Weights of a small mixture-of-experts language model, trained from scratch on English Wikipedia.
Size: 13 layers, width 256, 52.2M parameters.
Training: 361M tokens, 5504 steps.
Below are experts of layer 2 (counted from 0) of a mixture-of-experts language model. Rows are named router (the router's row for the expert), down (a neuron's output weights, with its number) and show model dimensions 0-255. Each number is 128 + 24 x the weight over its row's rms, rounded and kept within 0 to 255. Numbers have three digits each.
After each expert's rows: "raises" lists some tokens whose logits its average output raises strongly, later layers aside. This comes from a sample of Wikipedia text that the model never trained on.

# expert 106
router:092102121161104116155103116155124172129143130145122186135071113134128071146136142160101160129160137118116152122133126096158153103113130109147139123150118120125073095122124150166124131168120153140148147153117135122082113125132122103114153120128116113120177176142142126093127131098101133134121180154197113138094164118129089114139156100090118118093150127118114132155133144107110131130102152113085119118120083163093105124104068134116131126149098118133168090205081099116109115100159143107125140141138097102137134104140135137129178149130085138139145116150109134095105132130122113093124092115138124189116121130148131118123119126139126111110118088159149142119131127116113117087136140143111102112101184101109137171112092129161158153141154123091143173123138162098112163144147135
down0:101119180116143159148148176108115177120135159131103159102115107117100111110125151129125119138155128122184138170143120110142137152177152122159136134108112130112106119087124113130111141137101084127123157162126092120156149159127077114130133125105130100127172130128102146104110093091128144124095106159135080162166111101143150104091124143123146119130116111132110167115123126147142107128096151145151178102116164147132167079114142092098125131125106099138132122133124128146117113146100138172121161153131196112146136106142175164111103111151130149134179107137113109127123102131181119123099147199142143157085108155142162130108104114187118105084124132120127094145109111165119124140135165135145147150129126110085160107132120112108101170173095131124137131158117149169132154147143113
raises: "ela", "orth", "ctors", "ering", "olic", "ective"

# expert 70
router:145088145133136100156111151120116159138099139148124142155137108142173138186143154108148117133160135164150135102109114172157141170121096092177131114164133109138126104138108108174129126102098142127143121181125134097107129150157138101112116120159109109125090141125122157127108106113119115120122166174154104186159152155087142159114129172139098133118153091150123119084134138124134161137105127169110115126076093143133120141103134154093113145087112158148127125139112156106118137130132131087109083140138098088134129133181161133149128140121102136123168107165121136117100164095116116141112104161139106146122103087130105102174077178096104111104086091183138175115117137113123138114140116113108083134114139120101131113142114092140082132177154137107107143111146114119164131145129112
down0:159124120176097128119120117141182150114116124152095147122123141136142118167161177151200142136098161195143117092132158106110107150108127177131166154110105105128100128110149107148168071139156122146143125136106146108095118060138138154092113176126117120121136177078156132140144128091133151115126082123127114142130174158108116129090110140157130132116134116141129133131169147103146112147165123107120125120136139127115136117138086099129091121123121168133155142148134102113094092103143134121131106117167110130100165120155161170193118141160144104143093087159098159113101119139134107172092098124119124124133097141113119097098137136122155121147127125116117107127129093111096143165145163126144112132118150137126141154076117095125111126144128104179143143148097089131120136156106141
raises: "o", "amin", "as", "ia", "ays", "al"

# expert 27
router:137119163118109173140064156158142127155153160096082116119161134080150124137121146161165081151145141137098099150161134122105159126127103104148135147121159103111125114099094096110087120151167174127164144129121087129138105103144068142147135141166088138106184101152143144131075176129097137152096146186154110148114146150121137155102159090119111142105089072174120094158149162114128109123131139155138140122124115142140172135120116122151148129126105144100121116082120109111150097129113150201117123102162132146162118125154109163140161121155082110137142096171147116112150151157162096166144136149121117134133129135145145115141113162143130147127113115119102147146141136145113104080144134144127126124130106125110169105102126140120141157153132104122109120138141121126089126148114122
down0:133143141108170135128161142111174153155096164146127161133089102119116142119133166131124128148149185140105087140163167186145133165091151124132127155146108126136125113118143089140114136087108130138133177112119159107144111100167104095119138094114115086106119130114090150122177142142152145119105186154184139149131160112165101117118131112117163123121145112119136133121092129122142143132102138125174118130146101131102108089130121140117149136149153131107107160181137105156117104186142082114136175160132125127147119105134167157091138164135175152155147108162124151148159158103125126125131109137136145140163107098122086119117151130134127118143129121137128163166142134139131107102146060131166102127077140151136125140149184129158125125077135134094097119134142148125129138116175096
raises: "2", "1", "P", " ", "3", "4"

# expert 84
router:111131088149138112161153127139119101144119168130141150142102105119141097159153131118099125114093156113127118131144143121119110131117158115163152133088142118122115095103106113157142148100117131120122152171123134101160125126161133082106086094137078123118162123118135127153146151100121141155140119136128127113167156106123055148115136052094138124114137095106097125137105152156111151140133134142091124114144099134085149149125157158123134101107118145149138121147113211117013133129153159110079130175124133160140113114147155120140143155096101128137142113139090149125125153135095126146133097143163111156104104137139137137136108149101116084116123114129148156112119136145144158100149143113103117142103149112087168140125101121135137145089135160100119188188124124124148141147155116
down0:104145136141116094045131099128141143098174109114108148131135117117122149122150147093135131131128151150160136117127149119116105087121159187127155148113100137140147122136133141112109157131129136155128112186132119085120172152059112149153095079181149110176141136130108105140162123124154139109131133149095094144129165100116073112105137134112112110153100123106160166190103103114146087115095096113152122150118139127125125141115131137132115112093156148106153156141126137138141121125143146123112149100073129149121117144131128150135122132196148138167127108175134155136152100105109149150098136133084111127136129110126107156096142110131115116141150085157085154124088126189117189153106107156123139133162125094106095160100122158143135100121120137117135105121160118153146143142123106
raises: "2", "1", "3", "0", "4", "9"

# expert 35
router:142145126097125102116094130103162172120187127121141129158147108101163112130118162162157124155166094124121135118155129141096155088104147129127118130094140135126138173185153092136123138146160162156150100089104131138123104110098107133169146156114128130086167134147139127122133100131094098124161100172168131130139140144119135106121167161145089136157107154162103093131127145123114138115086088113140121122114119147144082146134120137159121167161103142096108135125147083153167158085113146147146124148138126080138179124103064092128124114185132107171106146114131162145126106139136139115151128122115130140093136156144148131139114091148167155115127138132116097173125123132116119112124133152172172136140109102160137116131102119154160072142143118155152160089135112134102090093135093
down0:127114195133140111132131121122140152137112117145100101133128154127120153117124141136138134140141080114142175151102134149088077135102134134163089176140088088149094119117105120113083118135146108072131125135132122117154178156156109108152171144102109128162125160138142092128184125185095152164100156120120144135126123142104121159143113125152114139140091110151183155128091076131157137146133130100141106140145150169143082142123144168107139141103142149122150094114115132167136171120141117142109141150093148153108085137135132116119102100114122115127144132134100112130158137103134129157120166123151124081146103075083096121135101153133129122105096190136093132118133141141106113128141122137068153122171139157149108138111136124145139132135077153142136151182127131150134136130065124
raises: "ish", "ind", "act"

# expert 94
router:151115151132125182102105163149163139112149196140149137101129122103114080171117143148121166097139139163112096148159076114148093134128137165142146131153140131095164135104128147090117145140143123132116155148108122114102112119094139134134149123114116140115178109143097118146119104132119125161110099129146147147106164058109159154177134130145112138128096137107130125127118099139135118086130092142119157142176142070167080144159128094091137143122109105122127112139180109084120074106091126079118162131114147146134104140101088101104125152131150106146130131137156074151147149135137104168152129103130124115167139114135104127099165115139105119157118100161116144108100129138127077145129151122154151143140103119130120177132142109156171112167141146117106133113167104120160134126112087
down0:077143140135123115126064059158107157122125132115138144160129133174093125088142149123112129123158132114096147095143091131119093109105094119127154118153083105149150094084108089122120101108135140131124146148112087108124124122099103119091132130124133122117116108102128157165128167117133100074130115097116124104107126178145132136135138110111163128118171148155138132180131077114094162095142110138135136137179154137138126094151139171132122134137085142139144133107157135140147138154150158094148193129129112137095152095154118164143139172161103100132141123108110105150132110131118107122089122163163110141132129104154108071112125136089126152155105142165145138193157133102083101128167108128109118128121137158143133153125139104176099126146130153155157092128136097110123139128129162
raises: "it", "im", "act", "ig", "ip"

# expert 45
router:130131067145116102115141178123140152148173129083151136171117121147101131124095143167144121131104115151116119106166116128086127117117141153109113162140140120142159131171125141107154167133113126130131125073131169134131115098099123149133123168136139132083131133173128148125115077130141099141111083167131118091108126165135136094153161142165127102136090178134125093117137105143121179081120072146139099143126113152148115140138140142141149162149115104117095154113110103133124178077107168104151102123107137122140140113120105098120096104166130129137094149138109158109151081138148147103108077090152121174091139089116148125121134108103140139104112126089119109128131121119154115134118138148156163170112134136158153132105104121127146074118137105149171128119152093132140145069171140
down0:164115136110153132102112114159127129124189153153104159116100161122073092129143140134126141142129153115119092095145157147150107108131119096130126142181124098156122141124136105143108170140144116113130206132138121129153096113154168131153107095102121103093133130118145090098115122128106108132095153114086091125142146109122175116152120183125157119099143141140146135151146145128128102101120117105112112140150099173087127111122146130078117139073069111127084116119102138155122093150130134127154092104140115123160152128119144175160095129135118124151136122149137094118122145164084109110101120159158127145170111160140107078161121109139101104118135137125146119141100168075107129126093124085090119093103146093150117121143129133137110068150117160148149125149139116154163149174110123
raises: "ir", "el", "ush"

# expert 2
router:146153116134115100159123076115127161131130100056093121134121136119086106107130137159165096140144171101130154073102120110149168151124149108127163176128136163132082138111112165159144180143124144171136135142157141117147149098159154124148133148159111126120140101145161128118199138091141086095133135123150136116120139105116113147096133154130111099122103113131134159126095101127125073140147107128100176083148117134079056068163152151089149108103146121113111147105111136123130142088108114115107138165159138147122080116163133160150130159110137130099125121131179101109145120115121115134115127149114135136151157127137144116144121123135131146158129100152084152124118117161097173105104125125091111140111134164126125122101095075136131146115160119145109110122139141124149100121154121
down0:112158124141141155126133140129096102153122105134132129151067108152149152173152138140144144119106139158133189131149148122154122131135150108106155086119122132150131130166152139115115144130143091153109107138114178103144096121136113141095091114139156103155141132062128103171125110105145147105123114091119118100125145163116133105116140135107121170126141146129153142169150151093107069153120149124151091141135131123149145112166138100170134103139131103129174144116100079151102114160104156144147109156114127136156102129145098154149139129137156161155131127151101132120111140119118126137132116159120101106106157083117109122139102126130126118169142080131151120062207138133132116156173152150123153103120159104093094061122121132147089143106089093164163156117139137155152114084118106
raises: "The", "\"", " The", " ", " the", " \""

# expert 52
router:147129137132145123113156157156112107114102136068113120173136130139134157160153123136088080114091138118143067113143154118133137130165093137155121133132127130134120072106128121163166103124138129158154142118121148117117129139134151145083095112163119134128100119098151117096164138138124134116156154164111121083143121137121111138108111141136160124097081118106113126147162147113121196091202190157128075108115099136115110147107111132140083127126123109139136113115118132116093113124150133152133167131089118157148077101101148172143144132116130147138163094123114133129100130185087131142127101132139148156136134155124148113103155140128113129158161143085139123090164069182186133094143129142144090143115160116120128157114135131173120170129130135152130116147121143138115125152090155
down0:122129091172150097165101127102157123143130150140109163110112106144113172136131123178137134102109094147074146109167108094137103124128137087095153113077122150099105118172149134076157142078144087101098138090157111146165106137110053156123176166143139118148130124196115160131091101111123136180121133117140148115125097129117127123139164150123166125129137120123128151146119133137130132121136092131155138129133137126119111114104134105139122147132135151185093156131152145159112130127118120120092082149137129173118118131109160144135142136158091143134125141120097116156124151131123106075100098098135119103125133140129093142140107122127122102152160128119167149119148127105127139144163104125175179117147124137165184124109125173176132141112114114181139128151149104127165124152139098
raises: " ", " of", " in", ",", " at", " and"

# expert 55
router:097158138125153134131178126133119158113091184122128142123122129156148139168168119096126086098132145093156095133084165095127130175154085132147123118145111142117138115106136135123153093113122109127137142083120173112118129124141177132119112085161106160145088066094163114088148155137136141117125155133130096115141124132109138124134130131114152121118130156112123142146117128122121147120161154141130126115132146109140103164150174159119082148147100114142167123133148135098139099165158123147190172141108151121149135109144169160143130136077121170164164098124116090138075173131123126183141135110115132144149119132124173098131135173123131126139112130110107128084184106166192099112109125101116089102126153150146127133151115135122120160139138142137147088132112094143127110139112172
down0:147182133149144078170068096112143141164134116127108167163139143139163130126138139113140134146151122122165125111096088093145107106132116125139119101115133154083069130131139115124101098105121122112139133170096115124050120120135096138082141146113135119084129123110172107139115140093107140155132122146113156160086136123120127116121133165112121119138167085126140122136124106109161133140166127094135126151106109121094102074086098122147134137136137145162162130151128098090155157142116137093127108119121156103125104123137130132139152171150115142185132160120113152137115152148152102140135081153159112175121106103127136113171095137095139104143146133118065128126145128115111086171184132110113180128135120119136143193139107133147113131156118149079162114139105099147114136118117142
raises: " only", " in", " on", " with", " under", " up"

# expert 89
router:120119157132122164115072142115165121107165163148113134096128151099102130131114091130149148101128129171122122129138112150131113112156156130119125146168115149118168140113122126125111134105134088108121117117142103130093127105095137139154149140127134091152136129153116173125088108113123107175117120107121135163078132068087187165165152104146089129137125139143128128102131106148132113134111105122147143173111113083131101095138143088093149155132114081103109128124130099124107079089105137112153163155113128139150110117083092107111121151115153085155120141139154094151185128158139116164131143121129171133153154069129141148112135106161126151146089101145115110095097112111153078133122164105147118174129099150167102182097132126106153144142137159136142144119139098109104106141118081
down0:085139148146117150160091145147139114145159143099149136129135087133144070153124132091158127124146160152127137124113136172125125114127105150122168114121151129097128130142120123164135118128116102136134144158158132143165113112169161133132131131169112108122134138111117144084115118143112106121091161146121108120147140117127111159097131133090131116130165124106106121115116113148134152129120177166164114170095124154137098158137159154133152156139108147128170138158171114137084193116132126120083088166156153096151120164135136149174132196136079116122176157194141108094093148114100140084110103129118089141112124150166119151150133134084124102127139133134117118120124143116158154140110124115145105095120129164156169155131079099158166180124131151093162102146149123105106138166131126
raises: "em", ".", ",", "y", "est"

# expert 12
router:129169141136125127162136132119110080105096118104181101126183173137084125116128083093157142124102114173108089126134137117132149071152179125139133152147139137122172136109163166097105143119089099084142106088116090154095134136107159116136119129135114128182144155122154143117104098124147097093133108080128145127112111134132110152105143121148111109163107116126133139121106104119158084133118128117119146120150112169144128081137124116160108168068185082138137125140131105153143111094136145107119121169134150160112117197124144123083115109095128105101107143126134103106119111102113135130129137134115149122144122111121143149130104127135148110167168125131125121121152152130150063097131126116168177126120123128138144118144147100113157059151097128108092102132103120116134081124112121
down0:135060088126158087110133124126126130162109131135160117150119131115119106140125119152170118142153158123136122124183163157152149124133097141132156146135104138130098095155152101156112119102131164116100138129149128136128151151128057098158108094143141129046163165122098146164134126155122123122143154121155107105128128106125136119129147157118103137103103142121146144112122115107147146105158099152118105098135142072122085118105154129089096160163154101089173131092068121099157139144083130103148104128123141112134127163119136164105077128173152090142120157121102099137130116138155147112130098155124115139153115143112131179090085136140127116103130094139126144135081117129144126113093056151115124151162094113142134126138134121133155107120150108163178158127134126122093138145103149
raises: " the", " his", " this", " its", " both", " these"

# expert 50
router:123129114150091139154097164136133199136133115147140138106150142085120090103086132159153121098168160124106104093135086148157163124105130099133153108130188094136154158143074144143116152157170101154096160124157120114087088133125134136095120119083126113124167151138145174166118153108102132159127152172137109117087152130119115150165151133120144124136106141125121134135158118090113146111145068145102117111120106143128149153149101095133135139141146143118076119105101065106139150154100130128104156171150142122149126158143156112139140144130147125144124117141113135110137143137153083092162143145114117146119105130118076133076134085081108156157103130108102154158096107126123118158139122117139146077105128094114139124103119106125155150122147134086163140089114113093129139123146143
down0:124107127166139102144135106119134108085095131109129108132158176132095145140164129119148157110161127140102105112131136140136146120143100131157111165121111110156127109137124122127151145104126130121142136084153124154147127132104145126134175102129120162086134117109131171099077114156142119103112160086115117103129098107119087146109118134140150090125151134115095086145163129092143122102126129120117111124093165129114117126124121076099109098123179125087141130078107115086116150077136072137135148164141161106091142213148129134108100114114133146123088097115119134149091136082174131098099145151132180125164119136121148126148112114118126111155171124153152175081132144114125187142086105122102094125145100081143124132119115136132092136115108083135105125112107151122110116168138084
raises: "k", "'", "th", "s"

# expert 5
router:125171128117118152158127160128115097089111138127193117099164157156076103124141067089146149118092109176113102120153147144141130070123160127137115147136123126131176118113133161099091146125083087100123113098124110159089138141106141120124115131123109123151138144091138153120116080134147117091137112112131166128097128135134127144132159104142136127149120144121148121111124143136175087101102164132119116129141119162141142091132120138168124134064188078138133122124138145152133117104166122130122135171118152195124119158102133129088110108098148134081128134117123107107142115071107136168131141118126175134129105102118148157148121114146141092152183127141154100097142149125138088128149125116163151131141098129124127109154144118103164068155088157126113115134120155123115109119089118
down0:111126129138161112130141125095101133146134149103150117111142144142137151104136092110126089152115127118150091138128118119139113155124106112137141091163148116119162143136158107125159110080136161103154128107147133130142118098136115120169158084141137147128144125123126128123144120168101146127153140091118107152112107148195127164119118165144129124092123148133140129126128107154093132155122128108181081160154124152143153096139135126140114126123131133139111125103086106117094121098144102112170083120140085137128120130129152101157159104087123111134120097080124147150123165116132127115077123125144143154139182108158087120107173122123158117119069058139082144059133141154151149112105156085109091178111142155110117124122160105168099150148111102143172171070131145128176104124123130
raises: " the", " a", " "

# expert 29
router:119134152107144116087160125136101119130085124144133141089133137178071118141106087137111092137057152149125146128106151143136128114173157178111097134121084155114118123107138104156095126105145100103083097125109115101132170119161112094127116125112148116153113117095114106118102116135115132140129178088111137118122148141132126147102142129119101112130151169104134148138120157133147124124104151100155133163097141133113095125151113143089135104095127156149109114148109128130108078123155149079170159121091109147109177132107131136132148142124079131095133124137110093111095116112105120114101140158147152155098165086123114122094138166122115139162088116171139114075139111085198149129121128093110140135141148158142126146162125159085124128139127165130157145139144056128150113148116136
down0:129093118093123117144166150173151120143178099125166151114146131136130117140142077147114115124136129140114186100102106167169192124107161088134134124136134113140133135145124151122116166142119129104187115136140112122102148127097128155116099097141151102128088116118120142090143115126119099126090115114117110132107200125133081154106152120120080146100171132123113080144153118095116095146118110091120121137164121158128100163127067079121120105149145137093142128129141129099101113146145150090106138128113093154128108145137093137130179164135121117125140122133134127109127122141134109166107121104158079147120084091167134082091139124093102128152128109134150111053158101112117102107135139135126074099108107150107132111129162135128115152111157139107091144125117086160134122129124140
raises: " the", " ", " its", " it", " a", " by"

# expert 100
router:120120113167133130138120136180149179116095116145133165118113139119153087144111142158113089114145121106122102081133104118107140160115128082187138133125138098165102128135113111163132112150117143145160157116138122141096097136152126141161096123144082142099175108128149119127177112104127117147122191154170108125134166142158133111115136140097140136089116187129125129123145161114100149133150144162122145064133119121099108104107128145137137100129092121126134090177099144105123149111134157059108138093135146084163107131141145128163132147117089127127134089120119143099109119126104109090145093155119082159107104137160117107163147165101116150150136100126119147123132122152115152114168144153113135090124117148113176129099118109162157165146166136085131109108127121100120147151138181
down0:118107111127171161088148130080089101135134102137128135127121160129074144073102119125103134112100136144131143118114145144121123123102144113111119140144129143098143122076110121138090109149118111094128166091126116137115100160115085135163125110139086139158127118078119116153140120116134100110146131128099137141121083125138125151119137136118118140097134104120102106203076109126110164100093162119149148122139166122120067115135117078123159113114100151148107152132130143117132142102169127163116140115126132093092131116129131133075134124123142176116195079136185082153101100117166149105109125125130090133108085064122127128155102123134164128139157122192169141154094163152150152106109132120134107126143136120118098137123162161139141083150108147098145140124148152125122118124134110
raises: "less", "l", "e"

# expert 0
router:106164156132122156155140129128125088106108137132192122116166170150084123128127074082149145143073106165101081146154105141128140077097159133133108146129133144107191101097145158100101126111079093068118105075110101170092138110120140137125114127094118108193129131098144141136109121139161126107134124117133150129102112141137092161132124117123131123133140144131137139109123139129158078127104150132122127108153113156105169103139128139156092136081193061132155132111121121138148114119143153113092127147127135160116133179104126121091115135086163137115122167115118114120128107109108143133127139111125147147148117092122150149110131138122125096151164127139127114108165164132142079112130132101144147102129125138120123103171156101111140069148091156115124128123101153130113102124111102
down0:115157120132084144108107134167107131107107146113133131113165124157122120140149099116117111136119115151135172149127136113158112151088147073128113124149154154100134093133109147075162154122097111184117149133153150123144135137131082123123141134079167113124124142147160126133108147122126113113109114106158134130123185151111140162105135080086090145107101165134117155189122143094166114128098151132092187149154140161143162132102141140121126138132170158138120102120120113159123115145140121152135131166124123156155101096105118136139116146100122111130114119121126133110127141106136132150131083146143146145172108089130138128087148134121043112119134118130120147043089135114141130136138139105160218113151108137111113086150145135159129092112153158143139120125152094120140112164136140
raises: " a", " the", " an"

# expert 60
router:160123138152114102107149103167161142105140117134082127129131152115151121117110152156117158151143131095119127132165107085113127138110142102162130111154163072115128091100168156155175125164129118114135119155156135126108108108130136119143127096156109111139121114148147092154121145101110164112145138151130129128140151135126093114130157123115123104115098167141144127148139136128108137124177159137112093122111120108092088181112114159127111117094101128139073113151119120099130164154129185077124158094115098148132116094126170120146136193084118112137145118115111129134121136168115116136115115073129077149134115121132120152126122138106101121165157097072175198111075119096146134095147131128110101127110141080132162158109127123103152119136175153099132087122081142114139137151152127
down0:113131112128096141082100145149109137132156114095149157124150138106082094159131174149145117153153110125172141078136102105105118116133104123108134128131163151141106087126155128140172112133129118149096152141124139100131118080094104133133143103116123127145133131141148155162140108103149107133098107115150107175122153096146168090102123125120129082141135132161093101133152098075120127142158162163074103142144112116101155127139084153138150162154089166171105094133127077114089117122132112105116148114126105128100184124088159117119137151144134100120084117151158177155120098148137133103134174134124110129122161118145083089128148103136138093138148089119133105157131167146150148074163147145154125124125105163112120142090129115156162141137127134129085177147125134126175137114135142
raises: "ly", " to", " it"

# expert 19
router:146144113089140118129139117124096150133085094124116140109096135153076132138157138105130134138092136108159164107055121140145148092162150155102102102139086106120127128110128137134106139140146110122122111127110114117096172163120069117107114118119134143125121113098101098118168079145106147163124145098098133137094153101124141134110148112134092127146168176127124144143098145124173114152071119090155139167134172138126108112119096127092134100134137135126133110153130136144092077166154130104159150093131137102117134166108118123103172125131125159106116167138095098111112126126152121135108137139152127160147134103136120127122165148122114122188116119209155128113137124081170103112125083107105151122146122171130107139171108157102074123132145143129127147138133067105144137128104152
down0:123180106131107138142126148103149115110155135095137121125104153122073128130096154044134144133109119103108122145142151154099134142111148142187168156110132151129136106150131137137123131143128161130116145146139134156165133099148127109133145102130103119160117070135126181115092138101133156165140167132144142147121146158114101119107144151124163112131102079113127136148112089099095106112108110092119138119130113168106151122092111138110150141134110131115112151135129108106152129109152145131105148168164143108124144146102116172111116116144116142113150122150097127116120125127113068105085109064127121133171123125139131134136150120172154142145141190103166147199149153123140121131149140136123111153131135136117152131106179118069130113109083205144139137149139135157122151119148194
raises: " the", " a", " all", " "

# expert 71
router:132080125147135108119123150149105093163149157131178139132120125125148107133121114117086162128100120130139138095141151116147114130103111105169131137154141067123114088108104118173132126150131125147102126124100143125104094177162126145078111113164139144094121127135143149109132130113125096109097141119120094145128134155111102124158132146127092125119132154148110135088123151093120111101121116129115112104124102171084123189134127145087093097092129147153124122153128170117113181150140150109104137112133135135149084135130148142154138154107125150146128095144112148140065139150139099111120090156182083168085107107134107129113118156088108120080117103113138138128128126121163186117145147128122087105098167081132134135079127110129131152117125121072124151154095120125125156179183173
down0:123111123153120117099102149168105108144137094099140121149109156135107164084159109125048106154126131122145107118139112198133143119106104114124164125127132110122119119139135151115118159114115151154139132086144139130127124120116089145133108078132088143129102127167116128117128134155095135149138123118073113105150104121156104156153125128133139150109106119120137137082156139085076103143086151165121074138186118163113120089124160133168148111158141154091146145154165128084093147102125072151122122127117083106118117143148132100112096136114127088161105133100139100094135101164132126122127162152167105108068148155122155162123106126136108135096154131102135103067127122129127106112135166167110122155102118143150123138116108142129108129142129143183127129139147159139157168151098113
raises: "mel", "ory", "ha"

# expert 1
router:106121129148114121133123102141140133144148124110088110147145116126138100122127139152082136148107130124115109131160156136146163133114110176154141133112064067151085115148128128137094174163116135143097117091107092126181114089147130091152146152123113170086102139145114137132157138128080111143152065147153127109127132098174057143154148116112111103113139130152134143113143113085097127207092148129093142123079079149141141098125156133150142141156131173128118111134118155161120137132136075152126120144137154116113137108167149137153152149105146118108142127129130132124128171137145129108130102145141094116098123170126095083109124114100093133125096131156149156117142112148116159091129139072173128154125161145124090112123095116171123114111139132134144141092137135144156131130095149
down0:130079087125129145120167112158135120112169123138153095144145122135144136122144137129124157162138109124142115141103136112114122126107143116114140122120131086153075152132067174131128094145147144151154132144126168139124099116167118094119149087152118117174142131130123134120115134134127108120082102163116110130134113139138108139113092178134116135131123167141080116123105165116114170112154161097080124093128099080064079126101138113157123142154106164099098101125102145118117121128120116158130140128191108161144167142133099134153094131116100144175123117076160139126102128181148090131127084111158127130071144129121134122180099084146124147125106130140138126056127125108124125147151130152142089106094133091122123121106162106136141102099103135109123122128154103085170125124147147
raises: "1", "-", "2", ",", "W", " in"

# expert 48
router:150119125136112161169082106110113116172188141128126140137099079125163139132082127127142088108179147140149130121140085124131137106083142094150128129159172126145102101158093133121115142159149181141157156109116129122112094142096142093155129153151122169117171131151160121101124137096123089131103097158137103164092156157115099089129173123099125128110133054172127099149141123100097135138109096170109171102123137112135135137133105118163152146168090165103133126119146131111132177129124117163113128120176130075146146121131088095132111135157146128130125159133142136145150144098117094115146125134068100133093097096153121123166135090123132173135140100134179157145107120128098145114132134147119123104136131098128144110113126108154124134149168150117137148120129120112112129125150100
down0:124134132141058149118173135115150158108118118126126104157121136136095117125164114129134155168143081157134158140135088117112149146144145146148126120163104160160117121129151112154110138092146138102130085118125110176115109165155129145117152186104150140139184158143111129123097123128098149169123131159155112096117097157119136130146101106120099137151107116107165134154132155139099116139132105145121150145112108125138137118086137154176107153125085123164120153146104088150139091084063125165152106121140122104095108112082140119150172120104100109093129142146137135146076122128122140120117174149126113111131133138119182187139139126157129113118117129157129125102134125150133102104110175146097103164116102166095082136122118092158121196140142131111140149163138163155125170116123114
raises: "dy", "den", "der", "ically", "ven", "tain"

# expert 95
router:134093108137133082149157108106092152128052117143142142139129104138117104131144121108118124153068123098143117139110170103137140131140089115144160122148116119128054107108151081140100078108120138147122125111094110128142121166135157111138107104147125161077119147127078114109144131117138162105151121129133140101121118141138108129116101133119168131109172135131103139119136146131122167126124135153120090089138136146122130167138103145111103077136090132154123123156138189123082136136170116113093152098124118162117155127119151108123134135108115119145116106149112117088133156119146146101120112134163096136108125099130140142211079138110124116138135105163154124103127116145168147120165126156105117106091179141114119157143135114110121130143134142127112168184187169103104173170103134
down0:094116117111162126155088118156164117085124119124113119146173145131091107117122142134163147139135091115127143124134080118111111147116124113169174130114167138109125112131094137167139128082109137151146131140119112107160096100137111124112126147152141128160168153098141100160117129168147116120107140147132101147097118112132171154131115118123137109123119126156131078138175144150157142123134128178088095142089162139147156141126097082129116146108119123122071112138133147109075143151142131163082117101181162157142108119108154111119135123111105117071104103123126099090144139088131099136122132095140146135117118169074162122115139117166187083105143113148123153118146091135026110126110127126146131128099127101104149145127135088115152094126107137140162112116115116113128136149163130
raises: "sk", "ly", "pr"

# expert 85
router:117160143153136107121120173126102123153146102107111144114129159105123110135174153127117106103132152095141155104130120123132148133131111094157120117136116140159061130128160142129168125168129116164108110146095108126122101132106129156116131127150099134158171114141142120144112133114141149085105151079094141163119138143125125119125065144149111154138150160171113151111173159096115101107136144129123150096187067153143157160089123116120143126115097115149167114130112153119133095195143126157112138088156123080127131167123150141123164160125085138118130140129131105118117153164106117089120116136129093134150093163137147108186135177083102147152129124157122130141163143129132125108152106134108130119118133153114134110092113099115124120146136118123044127123143100102138161172165176
down0:123159112135137102112110139095149161122105117159132129096146151121157148139144136161072120115106130110135106130121154115141120120111079133156105074126091071134133134108140120096087117135101099139106113173072126148127106112145121170117103095150133150119123119126112088125161114157132110108125134187153175164115164120175118114122082118108085103113145116116125182147129158121151129119144141120119120145139145110118109074128138146118135091108111086175076156123158140126105169083125175144095147124089142134121068115132133114155118154135129155141145101158127102163132093133132118108154139112132117149153127145140101084094116128099143130122149118136140143150140135135123110117162078110100135133134119131111147132091118136080189117129136060079104124096125165153139157131125153
raises: " ", ".", ",", " (", ":", ".\n\n"

# expert 11
router:097162141145126126152126120119132080112105134128178108136173167117071116130128104086161139151101114155130105130139145119143143067150168125135115157137120126133167124126150167143114145136106086082138118076124084145094142134083144132122118150103113135178152163103138159126103083129169121109147108100135143129107106164136122157107131101137130103144112128127121132109106136120171086119116146159116130086173096159144131073125126126160084140053200072151127134133137145160140115115124152121128109184138144139113146160130142127085115103095148109094124138113116115132122109104106145149145139132133144122143114101114145157142110103136157120148166118143128103122141141127142066111136119103159147105124126126128123114162148103106161067154091145099095115141113107138115094124120128
down0:101109112092123169165106129119128188078111125124135105130109159155113109141138079095095180150119162189124138086167143146215128131100144111096126114141109136140116096103126148120132124131101156134144161121133105133127189119128120111123087139127130102128096116176093094121152117146123182106160116098124162110075090158120086124144137138125108134109137135129100129158122158125135136103119110103117142151107109147112094089131142136143148134124143143148129139124144148115081123113134102108158143064135109102074124141116140117102141100121128161114121148149089119148157107127130090152099135120138133149178119111122157119133144124097089075156100120135152117115152136134130145085132134105132151148136126158166159124099186157123125145139100160152114108111110123105143115179144149
raises: " ", " the", " a"